From a checkpoint of a small mixture-of-experts model trained on Wikipedia: width 256, 25.4M parameters.
Below are experts of layer 4 (counted from 0) of a mixture-of-experts language model. Rows are named router (the router's row for the expert), gate (a neuron's input weights, with its number), up (a neuron's input weights, with its number), down (a neuron's output weights, with its number) and show model dimensions 0-255. Each number is 500 + 25 x the weight over its row's rms, rounded and kept within 0 to 999. Numbers have three digits each.
After each expert's rows: a language model's description of what the expert responds to. This comes from a sample of Wikipedia text that the model never trained on.

# expert 11
router:524474529537496492462454517531465522491530469547510532467542537475475505526518473510527512528519472461497488473508495469511534480479478471540541504448529484524537494524489475532528461483473527498479472518497530494473487527495461496454498527519497479480499517534511532536525528534479466530478471476485516520478523461506487520492495532493525522476499538476457463462520518472470466482524489524476493520531520509460478518493475484483474481463493479538505458482524467529493475488477527507498538487479509506510496478467529533516460474498524521467540524521494543462522463465460492498484536525521474469514541468480476526507478544518518517481495491529509473484476512507475472496485525472499487531521480466530480483516508473466487486477476471518485531480525523472540488483508474
gate1:484495491508476524531488502507466519482440483516508446542500476475502448501445459495493474483455503472489503501478470505485517521554518477489492498536522476483536498508467549523525514490513504476516495504511466497512483509501487536506516492503505457473524525516495499500511515499487470513487475487509477497502489519500498479499488491488520542507465467444498468530508530523522559469495501507489498507459474500531479487472433478546490519487512475505502482529469503491506459515531526522504523471523517541472501454537448531523499482497492525534537460500434477508480510449470529515510484524485489525505524502457500492529500478475543547511477485509515477519433507513504495494476487561496490485482474504497538481502507529506481463503520463575495475489497427493517478501506513
up1:544487508533528486482544523513476508504547525481560472499485512485529495527536528536467500523474501484516474530495528520524491520514458543498519483525471478493492488500511469471469522501511478483514453466478495512535489542496477479479510508515485535501526510477515534509507530487502501524495502472466479475483465526504524513496490502491483470538564529465511458510500538543474519535503512519475507492549513509497510479496475518499518494505482465496479507511525531539515482475502483501478531522567492519505467532460516454490532523523455477512529508537491474483501458519518547542541539492484521514557486470542514483513482494511510496538453503521523547486484473490466461470448489528499492495500517523501505496486472491495488536520527553466481519558489510534516502477477465
down1:542501517463495501507478554475492455492505498511491471495535470479521534476483518482505480524477508481462532470512495572536486513498511525466497510508451465512451472503544484494541488469534467485502511502496491479499505473482512433483526485495516553505540502466551522476489487481466515495509490509505506505496453523507513501484494528482537525466483483521508485502540488559537535500470520550529510536465510526535513507484495481464519499479475492484480539484574476477535504516502549488519540485485495500464480485498572496531500513514521522465527493485563483536475499462469469539515477489496544477491548490464497470494504508499496513507510482464472534483530457494479512510526517514494527523494542498490494511527534519508523493489486488502525494530511488495473523516491478
gate2:485499567494535493514486515508481535510487484439473519522480510506510539485532522463529471557518485448492512533461508453475495515489485502527543525516509526524533493517549501529483472534504509461524563514508539506471478502504460535553511525470527490497506485479492498527510510486478489503481476500519482515511517503505498509507479486505516485498524505516537508515545499521518450494512517507490561482491482513501514506503453514518550500485535493547519504480533483502507488495522516462520481530481478484541486461523488485485549492486438530540497524483492476483557503512505534495445514524490532471505490549546522485537491467478524515469453482518524495488500524492546480542476522545513505466504486508502493503535491523484518493504501500513559534511490509480477457519459490
up2:497449518523523488494470514475493504449542532509507542502508513480536502495523521499492498529473493503479458475544461539512511519528479478479528537473516497517483506490542475515509464502523491479532533522497521496520501460531512506504487492476482531460507515551433524528471470545494485483500538514552504494507507486498495482511501460492474437508479513533488510493540526477521510525517465536482547485494473426515521498495539505511494459490475464512520539500482497535500477467500519494462490516501496489474557471457518547472508499547512513490522507526471512528488521496489488469498465477486492515528540535485495507548538492495506526485504465522494521503453494500500487482576525496509489489479479494467509531546489484439531539510484510486539500494501507506510461519477520
down2:500498495488500479498498533488481479509467518478553482510518511485513518534506469530501490519505547472546518530550513482494508494485484516493514495487511542525506497499463542527511492505481505442502524509498517517558529508512511487458515485539499472519516481479515481471505523464504452481518468484499510464477493565530436501521546527505538500478530488494514535528530525500493526526504497462494487504494529475481482544523536516508495537465471521530525569502521457511448486494500537492556496456507514499493518561514510507480455523502506506494500534468482517481468507536499485496513494501492485533486472512481506481520530489454493492485505517485481507531497486509543500468471550507499534475484469555489491509488455463450555487500461467461498515465449482513498513476493484
Description: Newlines ending list items and table rows, == section heading markers, title-closing = with blank line, and opening quotes.

# expert 18
router:509480538519489481492485524543507528459535473515516548494537519483480516536501486461515518502526492465487532467518522489503526477484458465509517506467543465537514508533477467522521473503472518550493497553501526511484495538514474549493498517507511474502517479509511527555503510511486471507468486472483504519477501455502481509510469535465503559463498516450461474483510536491475467530519478522475495509537506511471503524502472426462481495469514458534451495490486472509517465478469514517486543495486507508511469474546484538565462473508533530492508517513537535477517482463478485514488508501526492506494523503447464513493471533520534497481505512518481497486477537508494500476508504467488462517490502470509449489514497483474468495505478475512505517510520533462525519476524467
gate2:493510524491521471482511479493475540513487500538534484490520494490533476514512538525519475465509486556500465511516493493518489498452526500504551545483477495472513535491512471484448497462512508504509548492502533489511490498523489513506491459481484522531477476537500521484482493527479524490471501495527501489473485483509461511481481499514513491493480478453480510506490490488506454490484487489511498519504453482566507522508537494479523486529475498485512451525485494507516516480502479469474504473499480506491482526536514510497467491471531468489487454524485524462477503547476558567508498455448525555501493503515488528482524490507462490483476517548521516532537523489457533552530478457494447485507518486471451509509503495495489449484516503551464519438531481481475523449491527
up2:516486493511480501461447543504546480498469534489476527508515524516504489432471526488489538450493531492492502525454506526483526495533485461477471514463512508475546511503490481498478516486507533505486493479490498529498492481483537486509493513501515516509474531501532528579514480461455491500484513524488528476559487516477487507483488526518514504513519517473500529547489499504498512544492479549519503488477509559490503495528439495513521503549487507514462502511485507481509484467480494411558536473502493529523540500528481501549513518515526508465511550472487511525511512505466515475486459502517471484491520479541509477484520498538529507533489515461512524483551516458498448540495528532457524499507505505515530529510519504512528466492489528502504489516518461483504510493510497
down2:549521516470499487526540478511482466502531471479497479513544516494493538548497508469493509502524475517526535503497533531455526480527536523523522492472525510481503484496533463496514510516510510482510478513474517488507528503497501487511485460509510476498499577469517496522505488544500463480479483519501551516498521513520502531544504583476545529525495484483518484465499506487468546458536548516473470461492487527501496514467520477479451475468458470459528460511502475495493509521486507498500499491533523523489482512481464506524471471483538480508488485508517508489481481535523479504488482479493495458510468491507472478501531493520567451502521519497464460530543518487530505487471500512489526484476464427457500479508527531474526482511478460490532507489532477532510487526473499
gate3:469494490515470536459512479515497520471514481508486501524533513464488511508541511463487499505528469525473462525486504489523520529478458520454535456463488503479524475516490515509485481488464466461504554491491480511491486508491513444479513493519450508463494476503466494445517526510475497504511485500488507509469521500466514472514498524526491490516506498456491496521469497529448536464487523495470491517546483458516471467498472497495513514508468508524528548473523499508509517488461504514482494514476469487509453509503498471530476453478505516493513534441519492458478526514486489517506467494507518520554538537502505468470550448508465516500486504524460498514491490500517528533471472484487531532497523478523461488447506513457521504507453517532504521511491449474525578515460495
up3:474517473487510504507469495497486495519486465458502504560497489523515452523544514492458507515498491539538502482521514488516504503508508524546529482545462467488475523501556508504498505501494542527497493505460503488553536484534490508503490512537504495480452508488525542494464518543511477468471494492496519530489498515532520566469522507527527478488496524502531522510506491484517507491550462506478487490475466495526476487490550507506511543445535511505487511535532507506541491553499504531453540466484494566469490493457488488480562516523507484511511459508522524470475463473471495539531478460535527496480451495499535515487482477494500539525483505497506467486458549517513493520489551450511489493512521498532526475495461469521482526513492511519507504512486485495494502501536507
down3:490562479513495518497463507465489527527439497473516553583474505476501530486508502423483489512478501472528488512435490517514486519487511503452497486470489500471508466508493506504474490497483501531482499503500503523511509473497495522527483463538461480492508490472487513561522523493544561490469529514495465464481482505530504519518558482449504557487524502496483509478523457542535503485483466471509516519531487536512526494528522528498524522505499451492516500503508504506530512493463454520508468476508487518527534555512506495483491512507515511532519528552523502503481498490496473491501504517551513486483452518556522519491455466521472507503463514526542513496497470506493506476477505471503538509504523513485508506527465507558505505495499523484514512454479500496470483471503491
Description: Commas ending clauses or list items, colons, closing parentheses, and the article the starting noun phrases.

# expert 2
router:514523493529485435496484544526454506488541493536495523480528563450480493561481497485516528520534514495546474501538493495514515489479455502556495502498490486520480499545459468505518507493509552524473510499501495485462489523500525497480446515554504471511537550524478541550513501494489474534486507542494502503477510485500499533471505495512491490498484512490484480483508464467475465527513518550477468518523510512484468525499485503496476445494499494526526499506506455510488507501511528503517508467493467518541502479514485505521476478489486529515488509524489490490490476490487528480531494518532499476511534472466436518439491536522518498468512558530525469481452536502458512486481503512466502501520497498493479496512520476503540465476476438500516534514517535485520499500551481
gate1:494530479550454505486478522473501411550500507513471499542518535495534451492540511497512498481468491495491525530502459523518477498492500483520475542497514503476546515498463493472524532509509495472480413506485479518486473481474474489522549508496528510530470501503500459495523473470517516455465503459536504504474444477477504523489531477493457472505509508515498505472459542488525491519479503484506529506482544530497481498508440499494516497506502496502506505488501439517495518476498450546523552497494468480495508490496510560481485522505515496495465492503475517530515498482498502500470509501489489493514437477468439528497534486490543482502497505474527496525497519501518510534507490485476465558466513497496462538492531470477496478493503506485509497475503503538509528550482507
up1:486496482494523514475516491527516480497442499457515468517467506505458506499519514487496552496504530518499531464523511478471510450502463495463503479554503517506492460471450508524478508500486511504493491463493500490472512455500475481529505497488480489468470487509516486495493490506493522525498511509483501497487495494516555488484544499490531456496484526507528500474541495487486474503456533491483495496521488505514483515526478499475531537468515533505492485520535514493465497491453517542515511488508491495492455500496515522543476489526512481477461508467509502563492494524468523489494467508547437529499493488508550508446542497482474509484504424474452542478473479476499452491520511481480484518468519484551493489524503569485496505541501452506498498488524488425545503559487523
down1:503468521507480542471485501484506494488488543490507492472494498491486488530457531558488546499498465493482498540519491490535516475479513504513537479448524491469497552487522537478418503473486490528518507514474507501521491509491500539499479477494504536545516497473498501475470499472511571532488459514516486481524533491508564481479499456458480521482528508527531503469487476504542535500500464526476436508494483520498496492506524511517530471488513511516523474488493527493484499485485513474535483477473505483486540526485519471487528510499542496458487487494531496498468533463493495521517535457487523475500513461443441488498478493495509467503540477479502493513508510454527419526489485498508449506471489478518487505493515538488469517546477513503460507509497510518485525492448485
gate2:511507551484495484480468530479439461525521499558521489511516516491494512530483512491540494486536504508563520510475572465493495518503499482508509492550459442521507536509512514469450469469530506504460504451515499481504501522489456501518489536524478470472495447472469484489521463505501497519447498467507518487485490504492522545517476494489469486493501494509505464513476515501506456513496481509534509506522435486469490486471484481495470443467479516500532507463494510475509469555478474491525490479483520552491478502487489457519487482498493519535523474525483562495558502515498492522509513505493493518508479537481472474506502518459491515520518506533522485473477501497507566502514505499455457484500521518519470503514479465481512475462482511473545523514537499483501477471515506
up2:492506491505514532508508509504525507512531468517539498522490492465502526503524531474539509504489491497478551477516482510510443497499481425483543556493492503499482522463461465474487540492538495450455503469510519559558488503453504460496490474441515481477482530502513478489514521490481493497517501481475524488516474547498482479488496520470519517530502462423505476515526511513547523503496503533487464498531522504517506488472469484501511532466460509512467504541471467482485533445487482535474495472473505527519517499471529495514496514463528503535477464505479475516515514485462484451496519525493468494467455499500506495519483510460476519527478516523489503506495523494499466496507519492522497485535483557469498490497478517538480483439489462526536499520483540527519470513498484
down2:455465470458477483538491509473471487533489535530520501525533482477531512527517470520520506534544489474513502510485532524474505550476491472480470506500502551511510511493501529561500519520472504512526524553475542492551476503489537517477535543494534503477538485478445473556520489529478496516511461463451514526503461535513554505458457502498484467490527474519509531499514522471483519504512467469498525499476530509483516503528480491480491487501428509522514463485518510525470517482492521501505522480526491487500518479521526476521536551502504493451476536500553492539509503549492521508481494494510485504510456476499484478480500483493491509483495505464518499466506518477531498489551525454528490520474474486482493508510500490479535545491496539481511528514526517470470475527522493
Description: Short letter fragments inside names and foreign words, often the second piece after a capital, as Má-l-aga, Pá-l, Hash-im.

# expert 12
router:499474541522473494508480497543494575490533472543493493480533505505489492564504491486519501519509502466530480490492502475494506488483456473502521530452529486507549508522496493508517477464500512535449457503482505513507504523491488520503500509524549506507484504508503519541498509488498462533484457484498525498498535490457513515464508543470561530505507515502480474459510533480478498501521512527481499527560513508470489496499481470462464478453527494528524469514552483505488491461513546495491501505473463496497472465542532530541483447513502493485534570523505539489517483497483528503459501512495515503542547468481498517493482520497498518487477530516507478483491518512475489514482513496473460497535492472508493493500500476490492486435509483509463529445580514487527520495499477
gate2:510498509501498490458521500500501517516517533521523475511538528528526497522513501488485483469477509460505538538570501508537550502487486523458528484484530541513484459481505505519511542531513494486511493465550508511515496552476506519476489498462485519475533503500473510528514503535496528514493505512494523513478496462490462488531525479512496484486443477467519523456529472458502460536455511499477492479473492427530512530520553486503480512472430492541478516510512499506491534467506476471499509475509469527501501544529501495487550492485497484533501503548501530469516487554526475497514543476471469517533497484507469491477520506496515474507500475520503510508522513511499504510542530457472520511483516554516478526485478471497492540488500580540503490495523525505478524518456504
up2:476532505525487479473486461517511481450489519488474523519476527517576489497514467491522471519499488542481530501508506525559540548510464513490476468469552502428487556471478465510504547526490514496487477460541486533459527514506474469502530460517528502526517511477478508566514511523493468514504472522512534526495527502510498489511497494519475501498445534533508517508494476472503487474524522517492486459475525486490504512468482505483497516482473476456459500544491532535506523472523526488494466494512447499502500529500494535488482498517475475485496513487518469481445486521496483518528511487468490471473533498490471525459493468463491515530473506515477508499506512552506506488461484484537472509458486518502472533490499533517553515484509504516530538520523518478505486499459539
down2:514487491558534519491519517495508468476513492484487511517522495444528534531483539425508490421470498461466462475505513534485502505492482493482517489420511532493500482479524465530550511474482516557524483523484535496493479490487502498517473466514535487493524499525515486487477496471556543518520488490506499496511489488509454490532459448448459526486534493511519503492454488458477467455505509485506499471504522514488495535488512504509478463522473504498550533495518516505477495517555517509487476519428509485506506511479505433518483517476477470482513496494516516469491469479471529502486492513505461528516496510478498481508499486471464528511527505504521459485501509507482478491491532479539510517488531542545508481544505515516534536489521487529513502485492472504478534506492507
gate3:516516479465523534490519524530532491491479508510493541485535497508513488516510455487524499517455470514523500504490501483461498503446486509487568492558505523468513518515479453525490543504503479539514486475481480485469506488522496508503494499463465483495490488493487519504476490504525529459540496520515486507514557484447493540518484506489510485540512509511448515456534460523499463506518514544475506493492516475499472577462511494511489440452566488446467501499525467520497502510515512509517489507464500530490497488520514496480473476515521482492474544511501532494533521476513497484438545509509482470502516494556503469490498513510480490474474525477488513496508434495501496536547516516494533429521533535486487494489495498503514465529474503486536485459480473521486482489492508
up3:517455484463461477537538492487518562524455492494478569504512516526495499509493527508468500487507499550465491526511484518526496463471472491479513502508533500481523474510512529526501532462550503462483484488508477506447520490501514476452415530492520518494457470466458544537490509500453511538510503511461498484501449446474515480505488509477495478478491479521500484473477495514478524492480507489457489550530480504510483515493482493485465463510470504532467527523501512532490485530501482469521497513473476505503506508481520463464508492504515515504512511498499510509507485498501546487502514487491482493517487538497559497472481458479522499460496514501474467462503495469536498489470424493514524495505561443525499462523515489504509462493444515498479505498537513529506492496469502
down3:511544459528486517479510494461480479444475493517491526486552497504495482497473472491530510507466468526509525501522479522489484469500482475523447483472473499482527482486508473490516504500477492470487476493521493538508497524502467457529450487537522522495481494500497538533494476547496518532512523494498496545504506521524486508492488431472516504522439428509522516462491491500512493516516520489495544517583493455501500532447461508495512501520523468515474518503502511516526545530521490488464491535538493525508496503529513501514480503488497454500463493490517473523492452518511502477487507519542486506498485505500518465475507510512478497542470485510491513494472449536468503492532450454504461517478510481529456474474471486554507487465514534480520484490565483492480507514464478
Description: Pipe separators between table cells, sentence-final periods, semicolons, and section heading markers like == and ===.

# expert 1
router:540465490515420469458485494531474533454536472516526492468514508490473482502495499499530498502550487501476486484515479471481511464474483497513505473492516490515488467493507478521530487512513500490471494496422504524471477509487507558470493496526492462494499511519485531526522519500465483529465495504470488506492499472508491529489497535544485487456475509497499475485526478466492503568537519491502461550495540523497489504451486508488491462484585491532499497481493479548490501508467501518464518468466464500487525423469483499513488487537511552477509516501484504509523485489486523518495495566527439479495528483486481533500512491515519531473487482513529492485494504499494493511460511463473473520486474489515518482519499494488536476465487471571500532507498535490514516491523487
gate1:487494509509519459465485505504469459503514531497516485507510470482503470498464499505476555552468556525502485475489515534493494488499499510525527504502514495529497494484489490513531494496552559492513487520487493489519522527484512476513526476486480513500432481492458435478480509495506488505468492440533497452501501525467508504473512476489503454504482500497502472510491540434500489486508451497503528501519506482535469481582509520465493548528492519522501470514507483493487494534504500455487518504534501496496520479462456458489507445422520542514500490492513489462509512473518538484487529513562492504488459463517460508496509512477490517505524501514485548503494439506482509502551522505509519488490535505517509472500490459539475480507472492486538535475515480494517536495508480
up1:534539499526507512482505491495525483534523523502464521509499507476510517498505532514508506492479515515483483469509487497508530485533534507485513494508509504445480509472486506483479512454507495495508488500542505493479569497532523516523523531487494484484503492475511510466456475478489447535497492518543491496507455544496503495470465446480490497509481531530552513539471499528503460504535460525474480504523465522543474488487503467553499470484525511493515536534496454502512450503435553526513483486485543463477462475504497472505501473523503508514490526520570492497532488501523502482494440466506506468506519531513479472525511529484530530490519509510539535533525464514487472499476487493465521491477501443523490553517490497458474515517447529531514502474497527556537505506510496
down1:503526533510501529512501435460507484476524496509497509443507509451513508528481504522512467507516491516527495475537517503472496514507484477502498505549486527487483516508488485503499521479507506475544475495527494489545470526501518542527533489471492485471485520490516460534492521516467501493503473512479528533488522496522481553492518499491470493521492550465486495534523487505480447546494515529456497465463482486474539491463500494505470532484494468523509521521507474528504486464549510526488468549519518456503532509528510516561508482485510515489523524521459498487516523471535478498513491557535510522478449459538508488498487498519483535514524480505485505539581503488496518494556532499558492481498470499485555543493494528543499456476504477496550465505513513515515492530515491
gate2:498447519454518501483506484520518477496484504464519530481508523459491475457448466521486478505499486503493493499509526472501528520511509535491492491490491503469461519484522471483537525495456477487488488492504481468540545464491515532494536536473486466467544534469529525511531505487510517522523545488454468513495523486475490477462490518484536515455482521463515508475477505498532427502530562526519541481497480558536487489455526445500495486518533483450490519481510533476558557521500500499511456495486487498495493492479501522469531529461487491510501485508530529455504485478505534498491561505501533521519502489456499509481517520478487489513468496511500515497462493513475529487529488516520509550475488504528494527476523484518469541497519478486519528504524475515480525477527458
up2:565490464506494510493478493478491492489486468460514513561518512519478527534506504502519518499476508469498488514463513482536450532490505554487487537477498536490528491512548504507495494492553524490461470488459511498468502458516495461531496499486509488527495504470481476545477511503477481447458505524511509524462524478522514527512511501448547501475530503500491514437491494467530552545480514530537483478504495550544490475495447512530516534535495493506489500475528484490516497489498524492503505466491457469506530494469495506474467483473526551509483505481498527517481526478536522497497498508469491531505540541504499482523445477528473532435505479503509486500508467476470501483498503486498516520462497478518561487454546496471520480543481468491490507480493505486514517542491507
down2:501528475474464446491487468522489472491513555525498490491468483513524543475515515525529484536515491528498508507524523484492488521442535531512491530507501466463510495475558503527514484488471479530524514501491575503474539477509501477535506497518516506501495516554469527508504467489522510486491541494520543499522484513515481520503514423497489500495483514494518450490522494526497481530505454467489549494495520492505468487551528452522529498488492509496484497496516500477494540521509482513454500479441473489509531486509548499505462491530534498484538491470500489464493502472481549505519519491528494501524509459518471479452492484551499506503489501519515495524491495492544511508520476480527550479471485470506472458474498487525539569471479493498511478477427518491499526501469492
Description: Word-ending pieces that complete verbs and derived nouns, such as -ing, -ed, -ation, -ishes, plus whole verbs like played, used.

# expert 14
router:509486512531478480460466512527458520486534471524503522465535524470478553522515460523539520533503481466513520463513521483510526487481484469563526464479507480536543471520482477538528456508494502473499467514482512487469473511473463499448496520519505474484507530533533531542512525531496479512477471460483503524475541460555499520485492523535522528463468536472483484478518502500491482505541508516473504541541515498473478508486460499487488494471478467535518463473512475520515487480493506519503535492480488500506488483491494538505468475506537515470549525534501532481525480473472499508492548539519478460507520490475481528478489537507527504476471478516508473480466507486476488502472529498500482542519462464525487490516524482471502470467500455521460541484522501471530486484505473
gate1:481518522556521463438524472508508490461504484485490474507533481463540492472500497492489500508526538515528498551474543500485504513513496477500475518492517518526525453470479514514511488478531509481493488498461530490526440534512528559520531507451499469470473488510511459500555474492514502563498483512507510505493531464475493515519533481521510486467471500505482483482532502476522461507540462512472510571542476482543480532515498476526478537504486507498525470514520511507507499497533479489511496494521498471494504468458527472496484497535511526481506509524502474559551544495434460488498512487502512477522470494523491527495528499471507466491508501515552530525538506481507458496490504498507480510481552501532473489572485488468505521480476505460498511484519489538497527498503517
up1:510486473480475460528496459506479519528512517505507492471515470517462488493465528525547473558480511484471498524516525485469488474495501480496530526530504486478511483488489507547501500510497522464491511507474457497442513505475528468521502499487517483506484505488509519503498496514491531501514522504521483491515538550486506471529544478514504555506500522535546524477502520565510526511474469475480496467538508489496507503527505474500471534492548518528477501447464507504517501509511519462467541520447511494461489499533517484475488462515510529528480515505483487563510451519514492483502521490489491511538530473506528497518525468540456522542506515551464491550469557495494553437485524510494503505475456545481496516491513528463481503501484511499449499507549517521488526460498505
down1:537515499462512457521474521542541503464502476486467511489504512455527488563507506480517522487495465489498487506550511509519486506454486515494475479515515476492500479501510478510512510511481492507520486468468530489547516491508534479467459497520488524487510477515492466511475525518490501506493555468489527475510482486486499470461505530511509525503546513477525501548502513499522464453490479462480526482533511454525520453519479467499512523465528521538515480459494535475471508550476484558532478536509549532486506475505457535508479521519483527477582500522470492528482511523503478499498481547448494519469491525495490533525462463500522496484505510507498495484510518482523480547519478526516475496512462471479504536524526501443481522495486465529464470541470480482516515465499500
gate2:499484512445490502486507506542525483549470455449516510494495471484547510530522451503510499521531547464473552447487509469501506522569476501477522492566519503520523530491504495519444484543475456539491490496517522502489529511504499525474471539486487520540515480535521492531492471507511502516520495509475503521474525482530520520558512520478469459531499517498481526514462518497503525519505493514474515481486520531517480491480540486436489455508527499517518481460522508504495516490485505511477496520498530524459457508484472521465525467482479467506519446483498496485526490515490453477497519501496469530512506465475507544486516509459527507461489482514527476521480499475511461488535536467506485507500478513488532538541478489487497535474499482516502507544524515492523475556480497
up2:487535468488522467525513475484512473503502445493502520520484477491516543523502507492506470490523482557461508532472491467487492503473553531466560480507515479510482505489509529533499440546515508477552523489448510531481512466494484488491478462468516545478525501515466466480529510488532481530487470498453495524537481509504520495503492514487564479493494507476489514510491528509499534520479520490495486514536518532491452523482439477554500460469513532496561471487495548478514503515495500494503497468473520530501511491484507544497505468489490499457508486505502521484486482498491504450515502475498529527511468532471520533473571471457506536503480493540483504497507493487551511507463504521520482515446477466508511552495507482495519490508493512536500513495498560500502528493517474
down2:496530507455483485538505506499481460474464519446482486484485497498534527535480492474524452530496483474529509486535504507475505505454448502506511503522500541483465477472499466499534477459520524521424471472516500530493459504472516497506515539482506517505474533486484526492464469486462524472530518514490488520528503578498489510529515560487530495514529492495435480520474486482539522487518512489472489490497559520513524499533529492504510520486485480538503515474467496514514506507494546482515516491502534519504488503530487476503504488460484508520558500502501498513540464524491472511522485451511497554537510489484510508511530497514470470536526506494436479522499488500514474441473544472444510468457507518525505498501515497501487469535494442502506501500509482531522506483479480
Description: Last word or piece of proper names of places, organizations and titles, as United Kingdom, New York, Warning Center, Cherokee.

# expert 20
router:519477536532487489463460502527478526490527471534514529475535538474479506527514471503534512539514470471496486475505484472513543485468479466543543495457545477528539494527490482532535461485480522515481461510482536472471490538518465495467502518513503490468508516532513534526515523519483475531470468476494523522482527474518492517489490529512511529470501541483466456473518513487468468490523496520478498516533526509467478508483467483473472477470485493534504459470529471528514481486488530507496534488475504529517517490468511541520463474503532522463535530533507535470519465467455491492475525526526482469514535476473472529498477548510517519476486496524522473466468506502475481508487531470492480534514479458530483481508521478466474497493488465516471537467523523471539489476512466
gate1:513506524561520510510476498479489485477486492521479476505513492462506461510514506526504471504501496506518500448530543540493476499553475513534517571523535515508473508490468471485484512490457483485491490510502482456454501477486463524496553501535521503519482492491526501485503491493514531513427541506503504520478509468455510490501482495505504491472477482520515507492521519463478485488477458559492497528512444534521482457455497493532502511488453488528499473531492545509463477493497504483538513475503520520494519486491483512548478558535480456494505508529489480499524545544483533520512455486453543464498496493456490541508519459512508504522491518494529473504488530515492507489509501446531512521511505473471453482486497522522496485464538476485527481538480533499501453484522535
up1:518497505520485486483487509509511502514521497524535478481503488541511472503496527499518476472515497491526482502518551507476499469490467541527530537506529478477523528485496498512537563522504476520529521478516517492477541531465501521509516504488524498485469487474448467489533491499527474451524493502534509528491504519419503481505483518495461512478494450471510465505501487498462493483532484497489499508465524540506511492500492487524521503464512500505523508535474477503482477465477490466522460518461515512496520483479476518527524547528534479528503486492467504476468517537452478489471523500468477564526497472494493495476516483511507575539522510451492557489486471463473519478511509508518530532549514505466482524481501517521504495480497509428503474496541506451508479462573506
down1:485488471438508471511527473526514480514534524528493480462510460538496491479517514489487521474501514507499530482531537463484517540470449530501499454530501475467497466510466439514468491562497498495484511496474478521502538479536509468547444510495520517477487504485452499488503461486497473514525525466514517480501476522455520503521471512505521503522481512503517497542535501506489488539518471464505453506474472482563475502488489556526506510483456492498458482487513520526485457474527458514509453469484504508519464516506535464513507551527485487517509505487519535481478532527507493505491537479499508476473524478472506490469516466501491492491482480465501529487525513512503521536530475502467464442515536508501501495477531490499531518468518467503452471521546523503545512513511500
gate2:461458516510468432499475497507498486521505497503476523461470502476511495461460486539505528489523517543519500516477477521517519462511515528505480488475501491497516516480488522515525476457545493504531535528525460486521462450529487468530473437475564467508500491484479455532508474519528526479539505495464482519508507538505467475527478481502493503483506512546557515510512492501525523481496471510498497526499486482510519495491527480516516443467506484499446488464495496538503469524478510532459522501493484477450514506490510486473472537506468497520504471525521505473493494483514516550493485521494497475498496507453484526501516508497517512504476466492452480561498458495487474446479547505513481495520493488488457523466487475524512497480482483467498554516505536508544469488547546
up2:451470510469469462520499475454522523472512533566510489517484457536529447508484530530505520536513499523498484472528490469500562500515514519494481477503522523515494482494503513495497526530508499447518514472509526483527536508486456455503511500526505509510551501513433499488479496499524498487511481481525524465506481493471473549539504485503476457490487457470490520517476502479477487532504481510455508507494482473478494497536504506463478565458498529465511502511527447503558471528499515539514501541485518494551500496480529488496489564489499510511543487503514517499493511502486506493501434506508480524488518496485551489464511478491540497455548454519497534483508487456516517540524523467504512500494463469508512515516528523507480505495476450511492520478506520471500496477532507
down2:507559536493523471481469510438492543503444522500508469534474527498462488506454458502477477457508479535472501520488511533510497480511458500487490493499496499523497493492507492519465483481483498578509523477502493481472507488498425510543467502455527509488497518487501462496518493472498504524515531531471521488525452542510494485494495545557479532489467536473493490477520495467507526512466474476528520508526524505520476487500462508472512468494492458524488478482482523527507541512504477515528501498539478504467511503541493464537511529518518494540493494500515483490495500458537503563488492519497477492518536507466441510510461481519493536502477499471479484515474502531533548492529505547503513480534529506506512485476492498520538480497534470484520513497465510555486455521475516
Description: Table row endings with line breaks, subscript markers in chemical and math formulas, and assorted verbs and content words mid-sentence.